Weights of a small mixture-of-experts language model, trained from scratch on English Wikipedia.
Size: 16 layers, width 128, vocabulary 14526, 49.8M parameters.
Experts: 32 SwiGLU neurons an expert, 8 picks a token, a shared expert of 64 neurons.
Training: a variant of Muon for the experts, 10116 steps.
Below are experts of layer 2 (counted from 0) of a mixture-of-experts language model. Rows are named router (the router's row for the expert), gate (a neuron's input weights, with its number), up (a neuron's input weights, with its number) and show model dimensions 0-127. Each number is 50 + 12 x the weight over its row's rms, rounded and kept within 0 to 99.
After each expert's rows: a language model's description of what the expert responds to; "gets" lists some tokens that make up at least twice as much of what it gets as of all text. This comes from a sample of Wikipedia text that the model never trained on. Tokens count by the router's weight.

# expert 2
router:36 39 25 25 32 53 36 66 56 68 37 42 38 55 63 33 55 55 64 45 55 61 63 60 46 50 37 61 65 72 72 23 28 55 59 41 55 51 71 48 37 38 42 61 48 67 51 31 61 46 55 63 57 56 62 66 51 37 45 44 32 59 62 40 26 43 50 37 57 47 56 43 60 66 49 56 44 61 60 62 55 52 50 58 30 59 45 44 57 41 51 58 64 64 56 42 70 51 58 61 45 45 68 48 67 54 42 37 69 65 21 64 73 56 56 46 62 36 44 46 53 57 58 36 61 45 32 46
gate1:45 53 46 53 37 27 73 52 49 59 44 56 36 41 74 24 53 52 62 34 54 32 48 48 49 56 50 51 33 40 71 40 53 61 28 32 59 31 58 27 49 43 50 63 46 52 60 49 63 80 48 42 52 43 49 57 44 47 55 51 43 63 61 49 34 42 14 53 38 53 62 35 41 40 74 52 72 55 52 44 51 56 52 52 56 46 46 40 68 56 52 78 59 61 56 43 67 48 38 57 44 53 63 38 63 45 59 49 79 54 38 44 35 26 60 61 35 52 46 49 27 50 51 33 32 52 62 56
up1:42 51 53 47 32 25 67 51 47 55 46 66 34 42 71 28 62 56 57 39 54 39 47 54 51 63 47 47 32 40 65 42 62 65 30 31 58 26 59 31 48 47 47 61 39 50 67 54 63 82 52 37 47 40 47 67 43 54 56 52 43 67 64 47 35 39 16 50 40 57 67 32 36 39 66 49 73 55 56 51 51 63 54 57 60 49 49 41 64 47 45 74 60 63 50 40 64 53 39 52 43 53 62 41 60 41 52 43 80 53 34 46 38 33 60 58 40 51 42 46 29 49 52 34 35 53 61 60
gate2:31 67 60 47 48 45 61 62 67 49 69 41 48 65 45 24 51 55 42 47 43 25 60 62 55 44 50 56 71 55 59 56 52 67 29 63 63 56 49 53 59 57 63 58 49 48 54 61 48 45 59 54 45 47 54 63 50 38 56 44 49 45 85 57 34 45 68 36 25 41 41 48 71 59 52 49 56 53 63 69 79 61 61 52 43 54 67 47 55 69 43 48 84 47 77 43 57 72 41 44 36 56 52 65 73 44 42 61 30 42 38 57 47 52 56 63 57 42 66 34 62 40 57 60 56 49 36 56
up2:31 65 63 47 46 49 63 58 64 51 67 35 45 63 46 26 45 60 40 48 41 23 64 63 61 49 54 58 65 60 54 57 55 76 23 64 61 47 46 52 60 56 55 47 51 48 54 52 47 44 54 55 46 49 54 62 50 44 50 47 55 47 80 53 43 47 73 32 28 41 33 48 61 53 47 48 58 54 67 69 79 60 60 50 42 57 72 48 57 64 32 57 79 42 83 44 58 71 35 42 33 59 45 67 64 41 45 58 36 41 38 51 47 49 56 57 61 36 66 36 62 42 61 63 57 48 38 54
It responds to: Spanish particles, year digits. Spanish articles and particles in names (de, la, El, Los) and the word against, plus the leading 1 of years like 1791.
gets: "1", " against", " de", " La", "o", " in"

# expert 41
router:46 33 35 44 41 58 50 53 51 61 45 47 43 58 63 34 56 67 74 57 60 72 57 56 54 62 45 44 67 59 60 27 37 60 60 51 70 64 52 48 46 40 31 44 45 49 39 44 65 38 42 57 65 64 60 65 44 43 47 57 50 58 52 37 41 32 47 46 64 56 61 58 65 56 43 57 36 53 51 65 66 46 50 44 32 44 27 53 57 34 59 55 44 33 51 29 68 32 52 62 27 51 65 38 64 60 52 25 49 53 44 64 56 55 39 36 60 39 52 45 66 62 87 19 63 49 27 54
gate1:40 70 47 68 47 50 74 65 46 48 49 49 59 47 50 49 30 74 57 47 75 49 37 44 46 42 45 56 46 67 71 63 39 51 57 58 76 56 45 58 49 55 55 32 41 58 60 46 33 26 43 44 46 35 58 33 48 53 40 43 81 49 44 54 46 17 53 51 59 59 52 48 67 73 44 38 35 55 26 35 43 67 34 53 67 60 35 45 41 54 55 55 35 36 64 62 58 41 60 31 31 60 32 47 47 46 65 43 54 58 50 50 52 45 49 59 65 44 27 47 32 43 31 48 49 53 43 69
up1:56 34 56 31 56 56 22 40 50 46 47 50 46 48 45 52 70 31 46 49 30 40 58 61 52 55 54 48 50 31 26 43 53 57 38 37 19 41 60 30 55 48 42 62 63 41 34 50 66 76 64 60 50 60 36 72 41 39 55 52 24 44 51 47 58 66 42 52 43 48 50 54 41 27 56 57 61 42 61 72 57 37 69 43 25 34 73 51 56 37 47 53 67 61 32 43 53 54 49 67 62 32 57 53 56 50 25 51 49 40 39 48 49 57 56 42 28 53 71 59 64 66 54 49 54 43 50 33
gate2:66 42 54 53 37 56 42 40 35 48 49 58 61 51 52 55 52 41 41 52 61 40 46 53 37 48 36 69 38 64 38 44 61 32 41 37 28 46 54 52 42 47 59 17 34 33 41 28 27 51 44 36 47 42 57 56 38 45 49 46 49 58 46 47 48 45 47 22 52 59 64 68 61 32 58 55 35 47 33 59 46 70 47 60 38 51 66 42 79 41 42 65 44 29 27 41 33 43 38 65 50 50 50 32 61 59 52 19 32 40 45 47 34 49 41 48 41 61 28 52 46 72 52 41 72 36 61 50
up2:41 59 44 43 71 38 60 63 63 53 46 35 43 54 51 41 45 59 64 54 42 72 44 43 58 55 61 21 54 36 51 54 40 61 63 64 77 56 46 46 49 39 47 81 51 56 57 54 68 48 55 77 69 55 58 35 58 52 66 50 50 51 56 48 57 53 48 65 60 39 45 32 34 55 35 40 56 49 57 47 67 30 53 39 64 56 31 63 31 66 49 43 65 70 62 57 70 53 61 44 51 61 51 54 46 40 45 75 69 62 56 57 67 58 68 48 67 29 61 43 45 39 53 79 34 61 42 59
It responds to: US cities and table pipes. Table pipes, digits, and US city names in sports and biography text, such as Los Angeles, Detroit, Philadelphia, Chicago.
gets: " |", " Los", " New", "arg", "0", "9"

# expert 58
router:39 28 54 51 38 73 45 59 67 61 44 47 37 53 61 41 58 50 58 43 50 68 65 49 37 64 34 42 73 61 59 32 32 51 58 37 64 44 59 46 49 53 50 69 33 71 51 47 66 35 44 66 70 69 64 60 44 33 43 55 59 66 63 44 19 42 49 32 54 45 56 47 68 66 43 63 40 54 61 68 68 39 64 42 50 53 45 29 63 49 48 65 55 51 66 36 67 37 55 56 41 44 63 48 62 61 47 36 62 59 46 57 68 53 38 50 60 24 44 38 54 60 62 34 69 41 34 48
gate1:31 38 59 44 52 55 49 32 27 48 52 48 47 52 64 44 32 61 48 57 77 42 64 54 28 47 45 41 56 51 54 46 54 51 41 47 78 56 67 29 16 67 62 48 49 53 32 49 59 50 64 53 66 75 37 45 40 36 52 64 49 42 59 53 35 65 54 57 55 62 44 64 71 24 50 44 62 53 44 36 52 33 48 67 46 52 37 53 21 70 52 51 57 36 68 52 61 56 51 60 52 51 61 62 54 68 61 48 66 57 43 49 38 42 38 81 47 41 63 48 60 43 72 63 59 50 51 42
up1:55 33 45 58 69 43 61 50 51 50 49 50 44 34 59 47 36 58 53 68 63 36 30 39 45 45 41 61 60 55 45 47 60 53 57 31 37 61 45 40 37 62 48 51 56 47 37 53 62 38 55 52 51 78 56 57 46 51 66 69 37 59 43 37 22 68 60 56 53 71 36 61 69 06 55 42 62 58 53 39 48 36 40 61 59 37 52 42 56 69 52 68 70 36 41 52 76 57 54 38 55 43 43 54 50 45 65 36 65 51 57 38 45 38 36 70 44 37 57 50 56 40 61 77 48 63 28 43
gate2:44 48 53 65 42 56 58 52 50 38 60 45 60 27 46 58 53 54 47 46 48 59 75 58 69 61 33 30 47 30 54 40 69 62 50 48 52 54 63 58 48 74 68 65 49 42 36 58 49 64 37 63 39 52 42 52 58 56 32 45 54 53 79 34 61 36 49 47 51 25 60 44 47 50 56 69 44 75 55 53 50 55 55 46 60 63 59 48 35 38 26 63 49 36 68 53 54 60 46 43 65 38 51 41 47 54 29 36 72 58 67 42 50 45 27 56 19 64 60 17 58 41 54 55 57 43 35 51
up2:48 51 53 68 39 52 53 61 46 38 63 37 56 29 47 55 55 55 54 52 53 57 75 59 75 63 35 31 42 32 54 37 71 63 49 48 56 54 61 53 54 71 66 65 57 32 42 57 57 66 45 62 41 55 37 57 63 50 40 46 61 61 78 35 56 34 52 59 53 36 64 43 47 54 58 73 41 57 59 54 50 51 46 49 61 59 58 52 43 33 31 74 55 34 69 59 53 60 43 38 62 50 45 40 57 59 27 48 66 56 64 51 50 48 16 56 26 62 57 18 51 34 61 57 60 39 38 59
It responds to: Capitalized name starts, years. Capitalized first pieces of proper names, like Est-ella, Re-x, Be'er, and the leading 1 of years or blank table cells.
gets: "1", " ", " Re", " T", " R", " Al"

# expert 5
router:44 41 44 26 44 53 45 55 50 57 43 42 56 50 67 45 57 61 64 52 62 65 63 56 39 60 35 52 76 65 67 32 18 48 59 50 65 62 58 35 47 39 38 70 55 60 33 48 42 46 59 71 62 66 54 56 51 39 31 46 30 53 58 44 30 34 59 50 57 64 61 54 56 57 51 62 33 58 37 48 47 58 59 35 48 31 30 36 66 42 62 52 67 60 64 47 68 51 68 73 48 42 62 41 67 60 51 39 63 62 52 61 63 62 29 41 62 46 30 39 58 60 60 30 59 44 32 52
gate1:71 60 52 54 48 78 67 35 63 46 27 38 56 50 44 36 37 49 69 56 34 49 52 52 44 60 55 39 57 46 49 43 36 37 54 51 58 68 63 40 53 52 49 68 55 58 63 57 56 50 41 62 72 55 40 59 36 52 49 55 52 58 67 72 65 60 41 57 56 35 60 59 56 51 83 56 24 48 45 41 58 62 70 43 61 46 37 57 48 50 48 44 43 63 46 77 35 37 59 36 48 32 60 39 59 68 59 49 59 71 50 50 60 57 76 79 65 51 44 56 53 46 32 24 34 49 55 33
up1:42 48 61 48 52 26 32 65 30 76 43 57 48 49 47 56 58 42 30 43 68 52 38 33 51 54 47 51 49 52 44 58 62 50 48 43 46 36 49 56 71 38 51 36 42 38 30 38 37 48 46 61 41 35 68 40 48 45 40 45 61 54 38 40 43 33 70 41 60 57 56 47 42 43 36 52 65 50 48 49 45 64 51 43 45 40 72 32 42 42 48 61 47 45 38 13 72 51 52 71 45 81 54 64 38 27 53 39 55 59 42 50 47 50 39 33 47 42 60 57 52 40 66 75 80 55 71 67
gate2:71 59 52 50 55 57 44 47 62 59 45 29 44 51 41 61 53 60 50 54 67 37 51 54 49 67 55 56 51 37 64 39 26 53 69 54 43 54 47 68 61 47 70 40 48 67 49 55 45 53 81 50 50 63 54 42 57 45 63 56 50 53 74 74 65 41 42 66 59 65 70 43 35 37 45 46 65 55 48 38 50 34 43 23 54 41 36 53 56 64 68 63 47 58 68 47 60 26 48 71 46 47 53 61 50 72 35 54 65 45 26 51 59 45 33 42 35 34 45 39 41 49 58 48 53 59 15 66
up2:34 39 61 65 44 34 49 57 40 50 55 70 51 62 64 43 33 35 43 28 42 58 59 52 54 55 44 52 56 70 43 62 83 45 46 44 46 65 50 56 49 61 22 46 50 37 44 73 41 35 38 45 47 61 64 66 44 42 46 23 59 59 50 26 57 39 35 30 25 47 48 59 59 54 52 52 52 48 42 66 56 58 80 59 60 29 66 30 45 22 42 43 49 45 36 47 38 75 56 55 38 48 51 47 47 40 69 47 40 63 54 58 45 52 36 45 61 63 47 59 53 41 44 39 61 29 61 58
It responds to: French-like word endings. Mid-word endings of names and rare words, often French or foreign, such as chieft-ain, Grolle-au, Redtenb-acher, Katn-iss.
gets: "ain", "au", "ou", "ine", "ure", "le"

# expert 38
router:39 55 47 46 43 52 51 34 62 57 51 45 37 74 64 46 61 62 65 46 63 69 75 65 36 53 40 46 64 50 58 30 34 45 58 35 63 59 47 37 29 51 38 60 50 61 31 37 52 36 37 56 58 69 55 64 50 20 31 45 57 56 61 34 44 40 58 34 69 69 56 68 63 46 54 51 32 50 58 61 57 63 65 51 40 47 40 41 55 27 52 49 66 44 68 38 74 31 51 68 34 47 58 47 62 52 46 31 57 56 34 65 56 50 38 38 57 44 48 37 53 75 66 38 57 54 43 55
gate0:41 49 38 41 40 61 59 46 53 48 43 67 51 62 45 56 27 31 56 47 51 72 52 33 46 43 42 53 31 69 39 50 36 53 38 63 64 49 40 49 40 50 63 30 58 22 36 47 42 43 35 36 53 58 75 38 31 46 46 43 63 58 75 63 78 50 48 69 74 54 81 61 41 51 36 21 50 56 50 58 48 48 51 46 29 40 62 47 60 68 61 60 48 37 50 53 74 49 37 52 58 36 53 53 56 58 75 45 42 42 29 52 49 48 36 47 58 41 56 49 49 70 38 53 55 46 58 47
up0:54 37 59 67 51 41 31 59 48 65 49 38 51 43 48 45 64 52 53 45 50 29 51 74 61 67 65 60 48 31 57 47 61 43 50 47 27 40 59 39 64 41 43 69 29 60 37 63 59 66 69 58 48 49 28 58 55 44 67 61 29 46 28 32 38 38 48 24 23 62 24 34 64 32 55 72 42 52 44 42 62 38 57 55 66 51 52 57 50 41 43 51 61 58 48 46 17 56 47 38 34 60 52 70 49 55 34 53 69 61 51 53 50 57 58 54 40 58 52 36 66 39 59 46 41 48 54 61
gate1:64 35 56 47 57 53 51 49 53 28 46 71 58 55 62 43 77 43 31 48 46 40 52 54 55 53 58 63 56 35 47 61 51 57 69 62 60 34 54 53 64 55 54 52 40 49 55 56 60 24 33 65 21 50 66 45 47 46 22 27 38 51 44 57 42 46 42 38 44 51 43 43 72 51 61 62 53 38 52 53 57 45 69 48 64 51 64 44 32 38 28 70 78 51 68 33 79 53 67 53 80 47 40 49 47 52 53 46 53 40 50 55 50 31 50 34 51 49 46 61 41 32 73 59 33 47 61 52
up1:68 41 58 38 66 50 42 37 47 38 54 52 47 41 55 55 74 55 26 56 51 54 43 52 48 55 61 69 48 40 41 62 51 58 63 69 75 25 37 48 55 47 58 57 49 53 53 54 52 31 37 66 37 53 62 43 59 56 27 46 44 50 58 61 53 40 36 42 53 39 29 47 54 58 62 64 36 50 53 49 54 33 62 50 58 54 72 53 39 43 22 68 68 58 63 29 77 26 54 42 69 46 41 44 58 39 32 54 53 46 55 47 56 30 57 40 54 46 61 69 38 32 82 65 53 39 66 59
It responds to: Sentence ends, headings. Full stops and paragraph-ending periods before section headings, heading markup like == and ===, plus odd name pieces like enh in Eisenhower.
gets: ".\n\n", ".", " =\n\n", "==", "===\n", "eb"

# expert 6
router:53 45 39 36 59 48 41 50 57 58 37 36 40 56 60 24 56 59 54 50 46 58 51 51 51 64 48 53 66 52 60 40 45 61 58 22 60 69 53 49 26 38 43 80 59 68 48 25 58 36 41 66 74 59 53 59 49 53 38 56 49 68 57 46 48 31 64 38 52 53 67 46 71 55 39 60 41 53 52 51 62 61 51 31 48 29 28 43 51 33 53 69 61 58 68 47 61 35 68 61 32 45 56 38 58 60 45 39 59 61 47 59 65 53 46 67 60 32 42 25 68 61 64 26 54 38 54 57
gate2:33 56 71 59 46 40 44 48 49 51 37 51 75 64 48 52 45 46 38 43 40 61 11 53 58 53 64 52 48 60 35 45 51 51 38 47 57 57 73 73 36 50 71 69 55 51 41 35 46 45 31 65 54 46 40 47 62 33 48 32 68 79 71 43 41 35 70 39 29 59 35 33 63 52 51 51 51 33 45 45 45 59 54 59 43 33 50 49 39 45 57 56 43 56 58 41 56 45 47 73 53 61 54 58 54 40 42 55 57 38 42 38 66 80 59 61 35 36 25 56 57 28 47 60 48 49 55 41
up2:19 49 51 35 74 53 55 28 58 31 68 29 64 48 60 43 36 34 48 45 52 58 39 56 39 51 43 65 37 56 42 74 58 44 55 34 62 46 41 47 58 56 55 46 52 44 12 57 48 54 42 38 70 42 47 52 66 31 66 38 55 69 68 48 40 57 71 22 35 45 42 63 26 76 50 45 59 49 50 47 41 60 61 42 59 41 58 45 40 58 46 65 56 44 45 54 59 47 42 88 50 57 45 44 56 46 51 58 46 52 39 42 59 67 62 49 41 66 57 42 55 48 46 31 59 55 51 40
gate3:56 24 49 34 44 65 53 58 30 54 48 59 47 44 47 61 87 38 48 52 61 31 27 45 48 50 34 59 63 58 42 45 48 67 58 18 49 48 67 69 46 60 55 60 44 35 48 52 54 60 25 68 51 74 60 63 57 61 47 54 63 48 72 67 63 54 65 65 45 38 51 49 46 53 46 34 57 58 65 36 68 47 55 41 50 47 45 41 36 35 45 40 26 71 48 63 50 49 65 51 37 42 34 61 48 48 40 43 40 38 57 38 57 65 61 70 44 50 42 50 33 38 40 32 59 37 43 41
up3:48 81 36 69 50 45 52 57 69 55 54 52 52 50 52 51 16 55 55 46 40 65 73 58 50 50 67 51 38 34 47 55 49 38 45 84 56 57 32 27 55 47 46 26 58 59 48 47 49 54 77 45 47 29 40 30 51 24 57 47 47 69 37 47 33 46 31 36 64 58 52 48 52 41 49 62 35 45 35 58 30 50 46 58 52 59 56 43 56 60 60 62 72 32 49 37 44 40 61 54 72 55 73 50 50 49 62 68 52 54 39 57 42 43 57 32 66 55 51 52 67 54 60 65 41 54 49 55
It responds to: Table cells and dashes. Em dashes, place, song, Result and similar header or cell words in Wikipedia tables of sports results, discographies and awards.
gets: " —", " place", " is", " –", ")", "'s"

# expert 61
router:34 44 48 47 45 60 37 51 52 57 40 51 41 52 72 40 69 65 72 48 60 65 74 60 50 61 43 57 58 68 56 38 43 45 57 30 65 72 58 36 43 39 45 60 49 59 49 27 58 44 45 68 58 51 61 64 40 38 40 59 45 69 57 33 42 39 46 37 54 44 58 65 65 50 31 67 27 75 57 55 61 47 56 39 48 53 45 38 59 43 75 67 56 55 62 36 60 43 75 63 43 51 66 44 77 60 36 44 59 52 40 56 68 67 47 35 67 46 45 34 58 61 56 36 63 49 36 66
gate1:71 78 38 63 56 59 49 39 32 54 52 51 36 39 38 52 71 57 34 76 54 61 24 45 37 54 59 76 40 71 50 57 44 58 48 34 38 41 57 54 56 47 62 36 48 58 62 47 43 63 50 66 62 48 37 64 46 56 61 45 77 81 71 64 59 38 50 47 47 42 63 42 54 44 53 54 41 61 42 40 54 59 46 37 55 23 42 54 57 65 61 51 41 45 82 51 54 28 60 56 38 37 63 48 48 38 42 65 58 36 55 55 40 39 45 61 35 49 39 37 43 50 28 49 41 45 58 62
up1:71 81 37 61 51 54 49 42 25 56 57 54 39 37 33 48 66 57 30 68 52 58 21 38 31 49 55 73 41 65 46 55 51 60 48 40 38 43 59 51 52 54 61 36 45 54 63 57 48 66 45 67 65 50 32 61 48 59 60 46 73 77 76 62 68 40 53 50 45 39 69 42 52 46 53 46 44 59 41 36 54 58 42 36 55 25 47 49 52 61 62 50 42 48 79 52 53 33 62 54 31 46 60 53 47 33 45 64 52 38 54 48 35 35 49 59 40 51 45 39 40 50 24 49 37 39 63 61
gate2:47 49 65 63 32 59 60 49 64 55 37 60 50 47 68 52 45 52 67 47 55 47 56 75 53 44 61 53 41 47 47 29 55 62 37 49 53 49 61 76 32 47 80 51 42 59 53 40 48 44 47 53 85 47 55 45 53 41 48 40 39 39 54 19 56 16 43 63 67 58 69 38 53 47 74 37 53 46 56 43 28 30 63 80 43 44 47 59 66 54 59 50 37 46 39 57 45 48 41 32 53 54 58 73 56 62 54 49 49 54 31 35 56 62 50 51 51 58 39 65 46 33 50 31 45 63 35 64
up2:45 51 64 64 34 60 61 45 59 53 35 60 51 48 73 56 46 55 66 43 50 53 49 70 52 38 64 50 41 45 49 26 56 63 33 49 41 50 53 71 42 44 74 51 42 53 59 36 43 42 39 52 89 49 46 47 53 45 43 42 41 36 51 25 57 18 45 60 66 61 76 39 52 52 62 33 49 44 47 43 34 22 65 76 44 52 47 59 62 47 57 48 28 42 37 57 38 49 46 32 55 59 54 71 54 59 53 50 52 50 32 30 58 69 47 55 51 59 33 66 46 36 50 37 42 61 36 60
It responds to: Opening quotation marks. Opening quote marks and parentheses before quoted terms, titles or statements, e.g. according to X, "...", or meaning "jaguar face".
gets: " \"", " (", ":", "\"", " the", " '"

# expert 11
router:35 37 43 47 51 71 43 49 56 70 38 45 34 55 61 45 60 53 59 48 55 67 78 50 49 61 46 50 62 64 55 29 41 52 64 40 54 64 47 45 37 33 32 67 29 61 44 37 46 34 49 47 59 74 68 64 43 44 51 65 54 63 56 39 37 43 66 30 83 48 57 58 72 61 37 60 38 63 59 66 58 46 50 37 50 46 49 38 62 43 54 56 50 34 60 29 56 44 53 52 40 52 58 33 59 63 48 39 56 59 31 61 60 57 41 45 59 22 45 41 62 61 80 49 57 34 37 60
gate1:57 49 67 32 38 25 52 36 22 46 56 47 64 41 49 31 59 36 45 44 76 62 45 39 54 78 50 53 37 66 44 59 70 18 40 69 47 56 32 57 55 52 31 51 49 58 41 53 36 54 64 63 48 76 49 48 54 59 65 79 54 70 59 42 35 45 56 53 61 51 49 39 40 35 46 46 56 32 40 30 62 52 48 50 70 47 44 44 62 53 45 40 46 38 53 57 34 47 33 46 45 40 79 52 43 46 60 57 69 44 48 45 49 40 41 53 69 36 49 30 60 44 62 38 39 47 42 46
up1:54 52 66 29 44 28 63 29 27 44 58 50 57 43 49 42 55 38 44 40 78 55 38 31 55 72 49 51 36 63 54 54 63 16 41 67 38 43 33 59 59 57 29 46 51 58 31 42 54 57 58 64 52 76 51 45 56 65 59 71 61 58 59 38 36 55 59 63 59 47 57 48 45 40 47 49 53 42 41 29 54 62 42 59 48 44 33 45 63 51 41 48 38 41 63 63 29 44 35 30 41 46 71 55 36 53 59 62 58 43 48 45 53 39 32 65 65 28 56 29 42 41 67 41 39 43 43 40
gate2:20 33 24 55 36 45 50 72 59 51 46 50 58 31 59 46 39 54 55 71 59 46 46 57 61 52 46 42 61 33 75 63 54 42 38 44 75 41 43 36 50 46 76 57 47 51 54 32 57 49 38 45 38 53 49 54 52 42 45 42 60 50 38 43 49 79 70 51 44 40 57 53 36 52 47 54 44 63 07 51 60 44 66 45 54 64 64 73 54 62 34 63 49 30 70 34 43 64 61 33 47 43 56 48 70 39 47 55 60 52 53 51 52 49 54 36 62 70 64 60 47 45 47 70 61 65 44 49
up2:32 45 23 60 40 48 72 73 63 40 47 50 52 29 44 36 63 40 54 61 37 52 46 52 45 61 43 42 52 40 68 74 61 32 53 21 55 53 43 37 44 55 63 63 56 57 56 31 47 54 41 38 35 60 53 59 58 50 40 49 37 59 43 41 57 80 66 53 44 23 44 68 25 60 33 65 47 57 19 38 49 34 54 46 50 52 52 53 55 61 41 56 47 33 76 52 50 50 68 26 56 40 51 60 53 35 51 42 40 51 51 62 25 47 61 50 63 47 63 55 46 44 48 68 57 56 47 52
It responds to: Capitalized name starts. Capitalized word-start tokens opening proper names, often after a pipe, dash or period, such as Mid-Hudson, Cl-an, United States.
gets: " P", " Cl", " In", " United", " H", " St"

# expert 27
router:30 44 36 39 42 74 43 52 57 64 42 20 43 55 54 28 67 59 61 51 61 63 58 65 39 61 38 47 67 57 57 40 26 58 61 39 62 59 49 37 43 40 42 59 40 63 37 43 55 42 59 59 70 54 72 58 42 38 42 54 47 68 77 42 35 51 62 40 63 57 54 65 65 59 35 65 31 58 47 60 58 37 64 39 54 34 41 44 65 34 62 50 44 56 60 29 53 43 64 70 36 41 60 47 67 57 45 44 70 52 50 63 51 58 42 40 57 38 51 35 64 57 65 39 73 37 50 63
gate1:38 80 41 42 33 63 42 64 46 52 34 57 41 39 69 50 33 46 55 50 68 57 31 56 46 62 29 56 61 57 42 30 54 66 49 67 36 57 54 59 60 44 60 59 44 41 50 56 36 51 48 50 49 22 54 38 50 60 67 37 58 21 63 51 44 51 64 51 68 26 61 47 56 37 48 36 57 50 67 64 51 56 30 40 62 49 38 55 69 41 52 48 53 46 50 42 69 48 39 31 52 50 65 50 52 52 62 62 71 39 47 59 44 57 52 50 46 59 61 37 32 64 34 52 74 23 65 23
up1:34 75 51 49 37 64 42 56 44 58 36 52 39 31 76 58 44 44 53 48 61 54 20 58 45 56 25 43 60 61 36 30 56 61 48 61 30 50 53 54 58 39 60 60 55 46 52 56 30 54 46 50 48 27 47 46 52 65 61 31 62 32 61 53 36 55 66 48 64 28 58 57 55 38 54 38 59 49 75 69 51 49 32 42 59 52 46 59 61 39 38 53 57 40 38 40 74 51 47 31 52 52 59 53 51 54 45 61 68 36 46 49 45 45 59 40 39 58 68 37 38 68 37 43 74 26 62 25
gate2:42 52 45 34 60 80 75 50 41 53 61 24 53 45 53 34 43 57 38 49 38 38 47 48 50 52 48 51 85 63 55 45 38 47 55 78 46 64 36 55 58 64 54 39 48 74 39 31 41 44 39 41 51 55 55 56 50 50 54 46 66 64 74 42 42 49 47 67 84 53 61 50 58 40 79 56 61 53 67 52 39 62 32 30 59 43 60 37 33 55 47 47 35 40 49 53 73 44 46 51 39 65 38 39 71 42 62 45 57 51 41 40 58 63 60 55 62 43 46 34 60 56 44 39 66 62 59 44
up2:51 42 48 54 51 34 35 47 54 45 44 50 45 62 53 69 58 50 65 45 71 49 56 49 47 54 50 57 12 37 41 46 55 52 55 31 42 35 52 39 33 37 35 65 41 39 59 64 55 56 64 63 50 38 43 53 55 30 55 53 35 35 28 49 52 56 45 35 22 41 51 51 39 61 36 38 39 49 37 49 60 52 71 74 49 54 36 67 67 39 56 64 63 58 63 44 18 55 46 50 62 36 77 53 36 68 21 53 48 60 56 67 47 32 34 45 44 57 57 65 30 56 52 53 33 42 44 55
It responds to: Mid-word consonant pieces. Short letter chunks inside uncommon names and words after a capital or initial letter, such as Wind-erm-ere, R-ag-lan, t-usks, N-og-ometni.
gets: " t", "ag", "p", "ig", "m", "erm"

# expert 50
router:32 52 36 43 51 55 62 60 41 57 44 47 62 65 53 40 51 52 62 41 61 70 55 57 27 60 29 48 59 63 57 40 36 46 54 38 53 54 67 37 40 47 39 50 62 64 37 37 52 32 45 60 73 57 72 62 40 42 30 61 37 70 63 37 51 31 59 48 89 61 73 66 62 52 40 49 33 46 49 53 61 56 68 39 33 34 36 38 65 47 68 60 66 43 59 45 70 37 58 59 32 41 68 45 63 61 52 39 53 57 47 60 52 59 40 41 68 36 41 46 61 54 52 39 57 46 29 51
gate17:42 52 43 47 40 43 40 66 48 50 58 83 27 59 59 51 36 49 62 44 57 78 35 38 30 60 37 83 45 57 39 37 62 38 61 66 45 41 59 53 49 56 72 71 51 49 56 62 47 23 49 78 59 57 37 53 44 55 67 67 60 28 49 52 46 54 48 52 54 37 59 65 58 70 48 56 61 53 59 57 49 57 72 45 51 42 48 37 54 52 25 60 45 34 58 50 52 63 45 57 52 41 81 42 59 61 70 47 61 60 49 50 68 42 65 44 56 44 66 51 58 38 49 49 72 45 45 59
up17:64 52 49 48 66 66 39 48 50 53 44 13 62 48 45 46 60 64 51 60 45 29 60 55 68 35 52 31 47 43 64 53 48 43 57 25 46 67 35 58 49 54 22 27 57 45 42 28 48 61 60 26 55 42 59 57 71 35 37 50 35 62 40 47 42 31 43 41 52 53 47 29 66 40 53 55 44 56 36 43 55 46 27 59 50 42 54 69 57 36 64 47 45 60 48 64 56 47 60 35 59 61 22 70 44 52 29 57 48 56 58 49 34 49 40 46 56 56 34 56 33 52 48 45 19 55 65 46
gate18:74 55 29 41 47 48 48 59 60 68 61 61 53 75 57 46 50 38 57 49 74 45 52 52 48 69 50 59 55 57 71 39 40 63 43 30 65 66 77 73 65 56 41 47 53 68 39 55 31 23 46 39 73 48 54 56 63 66 55 53 34 58 63 60 44 41 69 58 57 45 39 60 71 59 45 59 51 48 49 45 53 62 63 50 60 36 53 55 29 48 45 49 52 36 38 68 62 42 50 43 55 25 39 44 47 25 30 42 50 31 35 51 58 43 48 50 58 63 50 48 70 51 37 62 25 48 59 48
up18:66 59 37 42 57 53 47 53 71 61 56 50 54 74 61 54 51 42 50 47 64 40 52 54 39 69 60 54 64 57 64 59 32 64 50 27 59 67 75 76 74 46 44 38 52 73 42 57 25 38 55 47 75 53 40 45 57 80 54 62 27 50 61 62 34 46 68 66 57 52 44 53 59 65 54 49 53 37 50 44 55 71 56 47 52 33 58 44 36 42 49 43 57 40 57 73 63 42 62 48 55 31 54 48 50 26 27 54 37 27 40 43 63 57 50 47 46 63 57 50 51 40 39 58 31 50 51 48
It responds to: Word-ending suffixes. Final suffix pieces of rare words and foreign names, such as ia, ina, ion, ish, yn (Giulia, regiments, Montezuma), plus semicolons.
gets: ";", "ia", "al", "is", "it", "ine"